config.yaml
n_layer: 13
d_model: 320
n_experts: 64
experts_per_token: 4
d_expert: 64
d_shared_expert: 128
activation: "swiglu"
moe_layers: [0, 1, 2, 3, 4, 5, 6, 7, 8, 9, 10, 11, 12]
router_score: "sigmoid"
normalize_top_k: true
routed_scale: 2.5
balance_loss: 0.000209
balance_bias: true
shared_expert_gate: true
init_std_router: 0.0163
lr_router: 0.000529
vocab_size: 8192
norm: "layernorm"
norm_eps: 1e-06
tie_embeddings: false
optimizer: "adamw"
lr: 0.00174
beta1: 0.9
beta2: 0.99
batch_tokens: [16384, 32768, 65536]
seq_len: 2048
train_tokens: 293500000
steps: 8340
dataset: "wikipedia_en"
Below are experts of layer 2 (counted from 0) of a mixture-of-experts language model. Rows are named gate (a neuron's input weights, with its number), up (a neuron's input weights, with its number) and show model dimensions 160-239. Each number is 128 + 32 x the weight over its row's rms, rounded and kept within 0 to 255.
Before each expert's rows: a language model's description of what the expert responds to. This comes from a sample of Wikipedia text that the model never trained on.

# expert 43
Description: Nationality and party adjectives. Nationality, party and place adjectives, often in election and results tables, and year digits, such as American, Republican, Presbyterian, bishop.
gate0 [126 123 114 157 164 139 161  77 227 148 139 191 119 186 124  85 133 149 170 137 137 124 172 184 115 117 151 105 167 151 110  41 114 175 196 123 167  59  89 109 138 123 145 114 181 148 105 171 104 129 184 135  94 108 164  93 123  86 164 119 113 153 163 181  98 123 117 136 121 137 106 110 109 172 109 106 116 109 134 178]
up0 [126 191 178 144 149 103  94 139 158  89  66 117 155 141 149 113  89 119 139 190 128 139 117 139 148 123 149 184 104 102 125 130  99 139  97 152 123 110 130 120 204 122 156 137  60 122  69  98 138  82 102  83 122  95 190 134 157 113 110  95 112 116 119 177 126 176 160 123 116  86 105 107  88 103 130 111 157 112 101 128]
gate1 [ 87  87 139 179 124 151  93 122 116 128 145 159 114 131 120 168  71 159  84 208 110 116 138 105  56 149 173 130 109 104  84 115  92 113 195 201 163 107  92  88 102 136 104 159 170 100  66 137  95 100 164 152 133  94 140 180 144 126  52 135 183 151 148 145 144 102 113  95 138 128 131 113 130 136 153 157 140  60 127 180]
up1 [157 137  72 167 181 104 122 155 156 144 113 133 165 136 151 126 121 132 105 153 167 139 160 103 109 176 131  95 134 117  69 128  81  82 161 203 173 181 169  80 133 120  86 144 122 116  75  87 149 138 138 129  82  91 107 172 113  96  69 150 166 161 145 129 120 102 200 127 128 160 110  95 141 160  84 144 152 106 105 161]

# expert 44
Description: Possessive apostrophes and conjunctions. Possessive apostrophes (Operations', Deadman's), "and", "their", and closing == of section headings like ==See also==.
gate0 [113 105  85 173  85 148 137 110 134 156 103 159 105 202 117 125 169 113 159 135 103 114 184 141 114  95 173  92 136 104 128 109  89 166 205 111 152 126 119 142 102  91 141 121 103 131  90 157 105 138 169 124 110 145 153 119 179  92 151 101  73 158 134 141 143 133 116 137 121 149 195 190  85 118 128 122 101 152 139 114]
up0 [116 136 160 153 205 122 144 157 161 144  97 108 172 106 165  59 112 111 157 171 150 113  70  88 120 173 108 139 118 161 128  75 166 108  66 163 132 144 136 176 175 148 132 162 109  72  84 108 121  88 140 128 146  68 119 154 118 184 166 134 120 113 147  77 110 163 157 105 126 128  81 146  97  86 100 114  93 113 106 148]
gate1 [ 74 124 124  80 172 124 118 159 109 129 117 153 105 133 125 146 105 120  69 151 129 112 143 132  50 126 149 145 106  93  91 102 126 145  91 180 203 120 110 140 111 137 110 145 164  80 106 104 138 121 166 105 105  79 130 137 143 150  57 114 175 128 172 170 131 106  70 122 132 168 160 128 175 125 175 162 162  84 105 154]
up1 [128 152  72 165 124 133 117 146 154 136  84 182 166  83  71 136 124 188 164 128 141 111 146  94 132 119 147  91 176 123 116 161  87 106 153 171 168 102 185 161 113  78 108 144 143  98 101 133 121 148 141 116 114 120  74 140 190 121 106 116 162 105 119 164  84 122 132 174 116 192 117 118 161 140  94 152 164 124 142 116]

# expert 17
Description: Nouns after articles. Nouns and word pieces after a or the, often units, models and versions (ft, mm, model, season), plus commas in descriptions.
gate0 [147 121 149 180 110 117 187 118 127 160 132 111  93 173 102 124 178 133 136 116 111 128 112 137  95 129 148 122 124 106 119  97 136 171 169  94  99  83 101 102 175 158 148 115 144 128 150  81  95 164 127 147 134 128 135 125 115  95 147  77  72 183 130 160  99 130 111 168 129 152 105 155  74 180 185 116 109 135 169  96]
up0 [162 135 134 161 106 107 127 151 200 127 133  82 145 131 135 118 124 132 114 202 128 172  99 133 134  99 138 147  88  94 156  90 121 109 123 148 119 124 130 150 166 208 123 165 151 161 152  58 150 125  71  88 110 127 162 152 145 135 100 113 108 181 112 122 109 195 143 179 137 139 101  98  89  87 147 126  93 102 123  80]
gate1 [ 99 143 146 161 111 192 141 134 110 142 155 136  89 126 138 173 115 160  83 138  63  83 164 108  45 140 193 102  90  57 135 127  97 118 130 122 163  99  76 133 118 107 119 131 235  88  71 123 153 113 101 116 157  79 106 163 160 149  96  90 172 127 153 123 126  89 135 135 129 122 145 124  86  90 196 183 172  48 100 101]
up1 [159 152 127 109 123  99 112 134 113 105 106 183 151 128 151 163 140 150 113 101  79  93 178  90 107 148 132 136 132  85 117 137 110  74 151 112 143 139 162 125 130  98  96 100 155  94  99  87 124 168 139 123 138  53 110 168 149 103 100  65 142 119 151  95 126 115 178 150 105 151  96 122 157 148 116 141 161 102 137  80]

# expert 41
Description: Tables and headings. Line breaks, section heading markers and table cells in election and sports tables, plus opening quotes and vote figures.
gate0 [128 144 117 145 129 183 148  87 129 151  94 142  58 156 136 117 186 217  84  74 156 114 155 125 131 108 140 135 123 126  69  96  79 137 157 165 154 113 107 132 115 112 189 115  75 144  72  94 119 154 139 101 115 126 121 149 100 116 171 129 131 181 125 143 121 142 117 168 151 137 129 173  74 161 192 106 123 102 145 172]
up0 [136 151 123 135 146 122 104 137 142 116  74  76 152  95  55 120 143 100 100 140 132 164  84 136 148 138  99 144 151 148 150  96 162 152 115 115 155 141 160 148 188 175 137 168 128 138  93  77 172 103  81 117 153 125 160 102 116 135 160 122  99 124 145 147 110 188 169 154 145 147  97 168 116  80 149 155 121 114  94 127]
gate1 [101 106 107 162 170 171  89 139 116 157 114 111 118 113 121 189 129 180 129 198 146  65 128 122  73 117 169 154 121  69 111 172 105 142 103 140 170 133 114  96 139 117  86 147 138  62 118 101 144  74 136 123  76 109 138 162 144 169  66 111 144 124 158 114 128  92 118  77 112 165 149 133 149 107 182 150 170  26 136 123]
up1 [149 125  81 206 187 160  71 165 125 130 136 127 130  98 169 122 128 146 162 163 174 112 107  79 145 147 138 158 142  78 115 132  90 124 165 145 132 124 167 102 146 118  95 145 139  85 103  69 120 141 175 120  51  69 101 144 122 122 112  97 141 102 147  91  94 136 150 101  92 163 120 136 175  90  65 166 158  69 133 104]

# expert 9
Description: Family nouns, year digits. Digits inside four-digit years such as 19(8)1 and 20(1)1, plus nouns like name, father, parents, property after possessives.
gate6 [118 130 120 109 205  91 161 135  90 108 119  76 191 142  91 136 177 141 143 181 145  91 109 155 121 164 159  97 106 121  91  59 162 129 106 158 134 169 115 140  92 144 131 178 130 133 112 164  98  80 126 102  95 129 189 162 147 137 116 160 193 129 134 182 165 184 139  54 111 183  79 101 149 127 130 115 147 115 167 155]
up6 [ 75  70  84 152 112 140 120 127 129 129 120 147 116 119 176 138 113 101 107 121  57 112 109  67  89  98 134  98 107 113 128 156 154 152  90 147 152 133 160 145 130 154 225 116 129 125 116 106 151 113 129 162 220  95 154 124 130 140 127 125 104 163 131 106 114  57  51 158 145 141 146 137  91 130 141 115 151 152 147 103]
gate7 [172 118 138 147 182 128 118 122 178  72 120 176 146 191  75 135 148  77 147 124 144 122 124 113  65 144 141  93  97 120 198 144 111 125 138  87 130 165  57 150 151 108 142  77  93 152  78 142 163  85 139 111 168 106 124 130 145 106 153 124 136 155 131 143 168  86  68 102  98 132 152 116 125 178  96 155 130 132 106 139]
up7 [153 102 139 149 142 135 125 129 115  90 127  93 126 114 181  87 122 139 181 135 180 171 125 124  81 145 168 157  98 127 110 102 121 134 135 141 120  94  55 149 118 123 182 166 104 111  96 158 141 111  80 136 163  97 114 152 125 138 228 146 188 163 137 145  93  95 120 138  88 130 124 130 100 104 131 136 172 130 110 154]

# expert 26
Description: Year digits and headings. Inner digits of years after a month and day (2'0'06, 20'1'9), and == section heading markers with heading words like Early, After.
gate0 [153 108 120 177 103 138 146 103 141 126 131 170  41 143 149 110 163 108 101 134 111 152 134 165 116  62 193 148  78 117 110 121  79 165 196  83 159 112  96 128 114 103 205 115 140 134 125 120 121 160 137 124 156 128 104 158 142 123 148  95 138 153 136 164 152 188 106 150  65 141 123 115  40 162 134  99  98 146 174 165]
up0 [120 159 175 100 155 123 145 139 144 147  42 135 177 144 113 119 132 115 179 180 164 110 107  96 140 161 113 123 145 150 116  97 163 153  39 196 145 124 174 144 157 131  86 136  80 130  72 139 142  67 111 113 116 110 195  91 181 154 106 160  98 124 154 152  97 150 173 126 190 155  99 172 159  81 101 154 129 130  65  90]
gate1 [ 97  86  86 171 159 186 115 110 102 143  96 134 103 122 106 157  91 147  43 160 145  67 105 125  94 143 156 133 142  42 106 109  98 146 167 136 133  81 151 133 126 149  83 146 161 115  88  70 138  52 109 130 114 104  79 154 122  92  73 104 192 144 125 136 119  95 134 127 115 111 111 159 126 129 198 127 146 117 130 126]
up1 [150 160 118 167 145 115  74 165 144 128 122 126 161  96 114 130 131 140  93  95 182  78  77  81 126 128 108 124 119 106 108 146  68 123 192 157 168 157 190 133 132 145  66  91 150 128  98  87  91 108 128 154  83  60  81 155 107 116  70  85 163 101 135 136  77 153 115 129 120 153 132 129 147 132  98 122 144  94 156 133]

# expert 39
Description: Possessive pronouns. Possessive and object pronouns such as his, her, their, its, our, my, him, plus some unrelated word pieces and digits.
gate0 [148 132 106 134 110 144 160 167 148 134 119 158 109 168 120 141 209 164 159 135 157 110 156 125  97 137 152 145 127 120  92  85 134 183 234 105 150 148 121 123 101  77 200 129 151 140  82 148 136 159 131 168 178 145 100 129 161  92 119 125 138 126 148 168 133 147 107  86 152 136 103 181  84 177 109 144 117 194 178 151]
up0 [113 194 136 157 151 120 143  86 141 105  84 114 156 103 101 112  87  85 160 131 151 145  89  99 117 131 157 138 119 108 157 112 136 117  53 164 135 139 106 149 126 165 105 139  60 113 135  94 130  99 126 109  93  57 178 147  98 125  93 107  83 134  97 169 133 175 194 147 139 143 120 174 120  79 133 153  72 161  85 132]
gate1 [106 117 101 174 184 131 120 102 153 132 100 163  96  97 154 107  93 140 101 194 136  69 160 155 102 145 151 125 126 111 133 130  85 128 108 190 155  92  93 117 121 119 125 130 185 123 104 112  98  82 122 170  59 140 167 175 181  82  16 124 146 103 121  99 142 103 127  97 150 111  98 147 171 114 185 175 150  84  87 173]
up1 [175 190 117 176 143 184  97 154 167 114 123 109 135 118 116 118 116 122 139 137 124 107  99  70 151  91 151 173 133 119 116  60  87 112 197 149  88 147 140  98 174  99 137 123 144  91  89  88 132 138 170 117  66  80 100 151 161  79  62 123 178 111 108 140 113 155 168 128 137 179  94 176 229 132  56 158 164  87  69 138]

# expert 33
Description: Infobox line starts, years. Line breaks after "Species of beetle" headers, digits in years in club career lists, and word pieces inside names and infobox labels.
gate0 [141 121 140 148 164 124 196 109 123 154 146 168  53 139 171 139 141 140  86 115 126 108 148 168 105 106 202 124 174 172  99 123 108 193 143 138 165 123 157 117 128 126 128  92 137 147  73 132  66 156 153 153 186 145 105 156  95  96 102 162 107 161 143 207 134 159 151 159  86 176 122 154 103 156  96 109 123 127 156 147]
up0 [ 86 178 132 146 147 113 120 152 150 148  88 165 163 165  99 122 101 117 180 136 105 163 117 144 163 124 140 145 109 159 142  91 120  63  75 175 138 117 155 135 155 135 118 147  63 136  92 121 129  82 111 118  89  95 138  81 209 123  87 108 145 124 144 135  93 145 158 110 143 144 124 173 106  96 157 155 101 154 124 119]
gate1 [103 104  87 162 158 174  99  94 108 166 129 109 105 108 178 161  86 131  96 193 122  90 107 105  34 138 127 128  94  67 105 127 103 186 144 142 166 115 103 160 116 124 109 116 172 117  59 122 127  58 104 172 144 117 100 148 174 108  42 101 176 176 150 121 106  59  94 129 105 113 108 125 103 156 178 145 145  58 144 158]
up1 [162 147 106 148 148 149  77 131 119 121 103 111 137  85 161 139 117 120 165 152 168 112  99  77  93 124 131 107 113  99 119 124  93 107 138 151 140 139 162 158 127  92 104 108 156 115  69  82 110  93 127 185  95 100 101 150 154  77  79 116 160 196 135 113  55 140 132 114 139 141 122 129 116 120 103 169 135 105 124 132]

# expert 36
Description: Word starts and modifiers. Opening pieces of words and phrase-initial modifiers after the or in, such as late, early, mid, northern, opening parentheses, After.
gate2 [185 133 148 138 132 180 132 176 139 165 106 115 177 105 179 107  80 156 158 145 155 147 192  96 109 195 132  98 134 132 129  79 104 128 124 147 134  72 159  73 124 110 167 137 116  86  74  99 105  79 178 157 127 118 112 171 145  98 159 117 139 151 174 126  96 107  85  98 143 123 151 205 139 125 133 149 108 129  79 150]
up2 [185 168  81  67 103 108 150 207 118 110  93 117 147  97  96 139 115 164 109 162 128 110 175 122  83  93 102 148 148 102 200 153 141  99 133 101 155 147  72 179 113 112 137 159 168  74  99 144 121 143 169 138 125 131 142 149 150  89 105  61  76 168 101  97  74  88  82 168 127 186  67 163  43  91 130 122  97 108 137 118]
gate3 [122 158  51  88 126 132 120 134 111 113 131  97 124 165 147 181  95  89 101 146 101  80  70 172 121 168 218 165 115 140 123 148 102 119 145 155 108 161 115 174 114 181 120 195 134 127 149 138 187  87 146 153 152 104 152 117 149 145  44  90 158 103 181 107 130 177 143 107  96 179  97 132 121 136 167 107 134 111 111 118]
up3 [118 105 108 124  80 167 139 102 154 113 191  75  69 159 153 119 170  99 120  77 128 117  82 170  99 112 159 146 109 131 165 103 132 125 150 155 131 158 136 164 189 143 171 167 111 115 149 108 115 143 167 148 128 164 143 123 126 122  93 107 174 114 164 156 129 137 121 155  94 123  94 106 113 118 146 174 121 121 140 168]

# expert 37
Description: Institution head nouns. Final nouns of organization names and role phrases, such as School, League, City, company, officer, medal.
gate0 [ 97 158  75 175  98 133 145 107 167 148 151 142 137 128 162 117 193 104 132 122  85 154 168 134 118 156 122 113 159 150 134 106  93 166 187 106 144  77  71 133 129  67 136 127  96 134 140 121 175 124 140 116 115  82 146 124  96  69 152 141 111 136 143 135 142 135 127 166 124 172  92 107 107 180 134 126 106 116 163 148]
up0 [150 129 142 139 126  83 122 116 122 153 103  92 141 125 128 103  71 123 124 183 157 106 126  83 139 153 144 197 124 146  98 137 143 117  57 159 148 174 161 126 167 147 107 160 111 134  91 112 107  86 102  98 122 141 142 131 180 122  97 102 121 158 160 138 128 172 187 107 106 114 103 147 159 106 102 149  76 128 130 121]
gate1 [107  75 157 162 122 150 131 124 101 155 114 127  84 121 129 151 127 174  74 194 103 115 155  93 103 140 141 116  98  98  95 153  87 170  92 202 179  60  83 189  93  97 132 141 159 137 110 112 115  94 132  64 129 104 141 181 143 111  64 127 182 129 190 172 131 105 146 129 119 159  96 115  79 121 167 135 112 111 151 157]
up1 [137 152  97 195 139  90 132 129 153 111 114 148 174 103 129 133 157 145 127 138 171 108 121  72 141 159 136 134 110 123 116 105  84  95 142 155 119 170 212 142 154 106  90  85 136 134  86  62 117  94 168 115  97  58 124 133 131 104  73 108 146  73 137 151 105 158 131 155 100 180  88  72 169 106  77 147 140 108  92 152]

# expert 54
Description: Sports table headings. Line breaks, capital abbreviations and header words in sports tables and section headings, such as FC, MF, Team, Cup, Species.
gate0 [159 166 144 112  83 146 187 105 186 186 110 159  85 127 147  72 155 128 115 143 106 148 136 160 110 127 134 164 120 134  99 105 144 172 175 136 155 142 113 106 112  81 182  94  90 128  79 124 165 138 121 128 154 106 108 147 184  95 133 106 139 169 128 140  90 168  75 118 175 116  88 153  83 146 179  99 101 185 140 132]
up0 [160 169 160 108 182 121 167 131  92 124  79 141 135 149 139 119 121 123  99 145 164 160 109 153 140 121 139 153 125 148 142 165 172 100  93 185 145 114 131 155 191 133  77 110  80 124 110  97 150 131 147 141  82  94 128 115 139 123 131 137 120 115 157 157 122 143 168 154 161 191  90 182 120 118 122 145 142 106  83 114]
gate1 [133  91 143 130 136 139 185 133 105 135  95 164 146 141  98 115 106  98  61 200 123 117 123  67  55 144 161 109 122  95  84 118 105  98 118 183 161 142 122 153  98  97  68 193 116  54 101  99 151  81 142  97  90  42 115 157 145 106  26 131 153 126 143 131 143 136 121 170 143 122 141  83 135 169 187 108 164  94 122 128]
up1 [165 135 114 174 148 126 143 126 103  83 100 151 182 128  84  86  84 127 104 148 147  87  69  72 119 143 153 113 134  72 133 125  44 135 153 163 133 128 187 128 105 118  93 147 117 120 102  79 145 110 176 164  85  77  75 111 138 110  40 145 189 119 155 130  82 128 125 132 113 180 125 148 180 141  88 119 199 159 144 155]

# expert 45
Description: Adjectives after the. Adjectives and nouns right after the or a, especially ordinals and superlatives: the only, the first, the largest, the native, the original.
gate0 [152 105 128 119 145 115 155  62 176 141 125 183 119 133 130 131 203 134 140 133 149 141 144 107 123  81 183 133 120 112 126  94  87 135 198 173 182 127 120 132 131  73 182  87 110 132 102  83 124 161 114 117 175 131 135 102 178  83 164 153 154 105 184 154 139 151 161 108 111 168 132 138 131 185 140 123 116 146 122 143]
up0 [150 142 145 130 138  92 111  88 175 121 108 108 200 103 159 102 126 127 129 146 132 113 106 121 102 111 156 169 151 138 147 111 127 126 106 176 135 113 148 157 140 154 119 108  82 171  80  96 137  93  80  88  95  96 232 153 173 153 117 109 117 112 134 120 112 182 164 164 190 185 114 157 101 106 127 145 100 123  74 116]
gate1 [114  57 131 205 167 137 140 149 119 104 122 120  80 137  96 214 122 173  62 137 118  56 117 123 104 146 128 158  64  89 109 122  85 164 150 162 166  89 112 144 138 104  91 153 159  97 106  71  79  98 161 101 107  95  96 188 126 137  62 114 168 136 155 103 133  77 137 107 122 163  96 102 134 170 131 164 127  94 135 134]
up1 [196 145 109 112 134 121 125 140 178 122  76 165 161 126 181 155 152 107 136 160 168 110 102  32 158  88 166 119 133 105 132 158 162 101 203 140 131 154 243 123 149 108  96  92 118  82  82  72 157 141 115 172  82  84 151 147 157  92 146 145 150 146 102 122  87 144 136 139 114 138  99 118 117  96  90 199 129 105 120 130]

# expert 46
Description: Verbs after to, times. Verb stems after to or for (prevent, help, take, make, aid-ing, protest-ers) and digits in kickoff times and table counts.
gate0 [120 125 102 134 133 145 198 151 136 140 125 146 110 162 107 133 190 120 115 132 113 114 172 183 100  93 150 121 138 152  87 106 107 149 160 135 169 126 119 128 107  97 143 142 108 133 112  96  72 106 164 136 146 109 159 143 148  89 162 101 122 131 155 160 136 128 138  84 115 166  79 152 120 156 184 152  97 146 144 170]
up0 [128 140 193 104 131  83 103 124 169 116  95 182 138 141 103 112 102 106 185 136 135 131  73 141 128 115 145 116 105 132 159 123 167 117  77 148 135 138 136 153 151 131  60 165  95 124  65 145 161 138 152 102 169 108 168 116 180 108 144 175 119 101 151 126 135 161 157 121 117 134 122 157  82 130 144 134 116 156  57 120]
gate1 [110  93 137 159 156 129 120 138  83 146 175 138 141 130  93 107 118 121 123 208 151  86 133  77  60 152 147 153 100  91  89 132 105 143 159 168 142 106 132 100  96  84 104 116 148  82  98 116 138  70 187 112 109 104 108 154 173 112  35 110 180 144 156 131 136  78 115 115 112 142 132 175 149 134 162 176 109 102 123 154]
up1 [119 184 105 158 172 141 118 166 105 105 174 112 150 159 137  87 145 153 163 122 150  89 135  26 117 136 163 170 124  95 112 151  92 109 154 147 112 186 183 132 123  96 128 161  77 115  86  63 114 135 174 147 141  53  78 135 160 100  59 101 153 152 166 120 120 127 137 109 124 158 143 163 193 137 111 153 127 106 167 124]

# expert 2
Description: Nationality and organization names. Adjectives and nouns inside proper names of nations, parties and services (American, Canadian, Navy, Labour, Conservative), plus table pipes and word pieces.
gate0 [139 139 103 145 112 160 123 105 141 130  79 147  66 146 113  91 190  98 160 122  91 120 133 170 103  74 183 123 115 127 120  95  94 175 155  97 151 131  94 143 138 124 173  90 137 141 106 102 120 103 123 129 147 123 147 126 124 101 122 110 109 137 180 131 171 118 120 175 159 169  82  97  90 158  84 124  77 196 140 172]
up0 [128 179 153 185 172 116 137 148 139 114 105 138 170 137  97 154  65  67 122 167 178 104 111  97 116 149 109 129 108 118 160 141 119 110 116 155 122 108 146 150 167 113 123 169  90 132 116 110 138 106 174 146 104 139 191 105 180 143 138  92 119 139  80 140  96 148 196 138 118 125 121 187 149 125 145 154  91  83 114 110]
gate1 [102  89 143 195 128 139 149 101 137  96 128 141  82 141 135 162 101 142  91 224 159 105 132  75  36 158 168  75 108 113  91 100 113 143 124 150 159  79  62 161 129  92 153 148 160  78  75  91 145  89 171  98  93  73 143 175 139 119  73 166 149 130 158 110 155  91 128 132 108 134 147 110 163 133 162 136 195 100 144 152]
up1 [146 117 125 164 173 112 140 139 152 129 124 131 117 133 208 127  96 148 155 130 172 125 167  73 133 143 113  89 124 114  90  95  83 106 122 142 159 120 159 128 132 105 149 106 137  79  54  83 100 147 183 147  74  77 134 189 145  90 125 133 108 134 144  65 110 100 165 139 122 141 105 139 222 155  48 146 150 116 169 130]

# expert 32
Description: Biography opening verbs. The "was an"/"is a" after a person's name and birth–death dates in biography first lines, plus odd foreign word pieces.
gate0 [138 131 114 103 128 148 191 105 140 114 119 158  77 180 149  50 195 162 119 116  88 107 158 105 107 166 163 147 128 163 110  79  83 168 156 141 156 131  76 106 151 130 151  94 117 109 100 147 131 147 184 138 135 119 147 134 175 107 166  86 121 125 136 172 134 150 159 134 156 160 110 131  93 135 103 129 121 135 148 152]
up0 [115 119 142 182 164 103  95 101 123  89 112 157 173 146 107 145 127  69 157 226 159  91  97 161 109  85 163 170 112 119 133 109 127  86 107 188 138 162 168 186 151 138 110 187  95 131  67 134 114 126 107 105 131 123 112 152 110 141  90 147 162 114 151 137 127 150 157 117 108 128 108 188 114 126 118 149  68 130  70 127]
gate1 [115  85 162 120 132 150 148 125 100 127 102 183 124  95  92 197 114 168  84 181 132  95 106 164  99 137 169 142  57 133  79  50 118 104 145 163 143 130 137 132 111 114 106 144 136  77  65 103 145  60 153  98  97  85 117 149 118 121  43 119 172 157 160  66 140 133 133 136 176 140 170 131 113 107 177 160 133  76  99 145]
up1 [179 150 147 126 122 182 152 164 135 125 121 175 160  80 127 176 131 163 169 134 164 116  96 152 122 130 136 180  91 122  84  74  92  75 163 166 121 144 213 121  96 117 118  99  84  92  57  81  99 106 163 121  79  45 116 161 113 105 112 106 143 165 167  70 113 176 163 170 172 159 150 151 161 119 125 171 137  96 117 140]

# expert 56
Description: Table cells and clause starts. Column pipes in table header rows, sentence-ending periods and quote-punctuation, and "the" or "with" opening clauses in election and statistical text.
gate4 [141  93 109 108 152 138 157 128 108 185 135 125 168 111 132 175 122 135 166 197 121 156 145  92 126 170  83  69  99  88 136 179 122  98 162  92 206 155 113 183 119 156 113 101 148 110  89 139 118 140 131 119 135 123 123 187 147  74 163 123 116 144 166 158  42 130 164 106 102  83  92 102 180  68 115  70 138 138  95 139]
up4 [170 124 104 210 114  80  78 150  93 101 125 117 101 143 169 145 180 128  76 131  87 153 137 143 134 135 162 114 148 139 149 140  98 123 115 174  98 114 170  75 184  95 162 135  93 157  98 147 154 127 138 128 169 116 166 171 131 104 100 110 115  90 134  96 150 115 108 145 153 104 112 167  53 136 123 101 150 196 165 132]
gate5 [ 87 144  54 159 133 162 119 106  63 108 147  96  94 112 127  84 132 102  44 119  92 122 149 157 134 108 159 132  65 119 194  97 162 107  99  79 137 114 112 154 163 109 100 171 147 106  82 177 119 125 122 159 181 136 168 156  60 136 106 113 175 136 109  90 147 165  58 147 129 163 114 142  92 117 159 182 142 106 177 141]
up5 [113  76 167  75 120 114 106 112 105 195  99 123 153 111  90 160 136  67  87 199 116 109 115 135 122 149  96 149  62  98  98  71 137 140  92 159 122 112 135 110 166 136 157 108 142 172 105  77 139 135 115 118 156 114 151  87 162  99 140 143 179 139 157 144 106 127  94 132 113 185  83 107 105 164 119 137 105 151 127 132]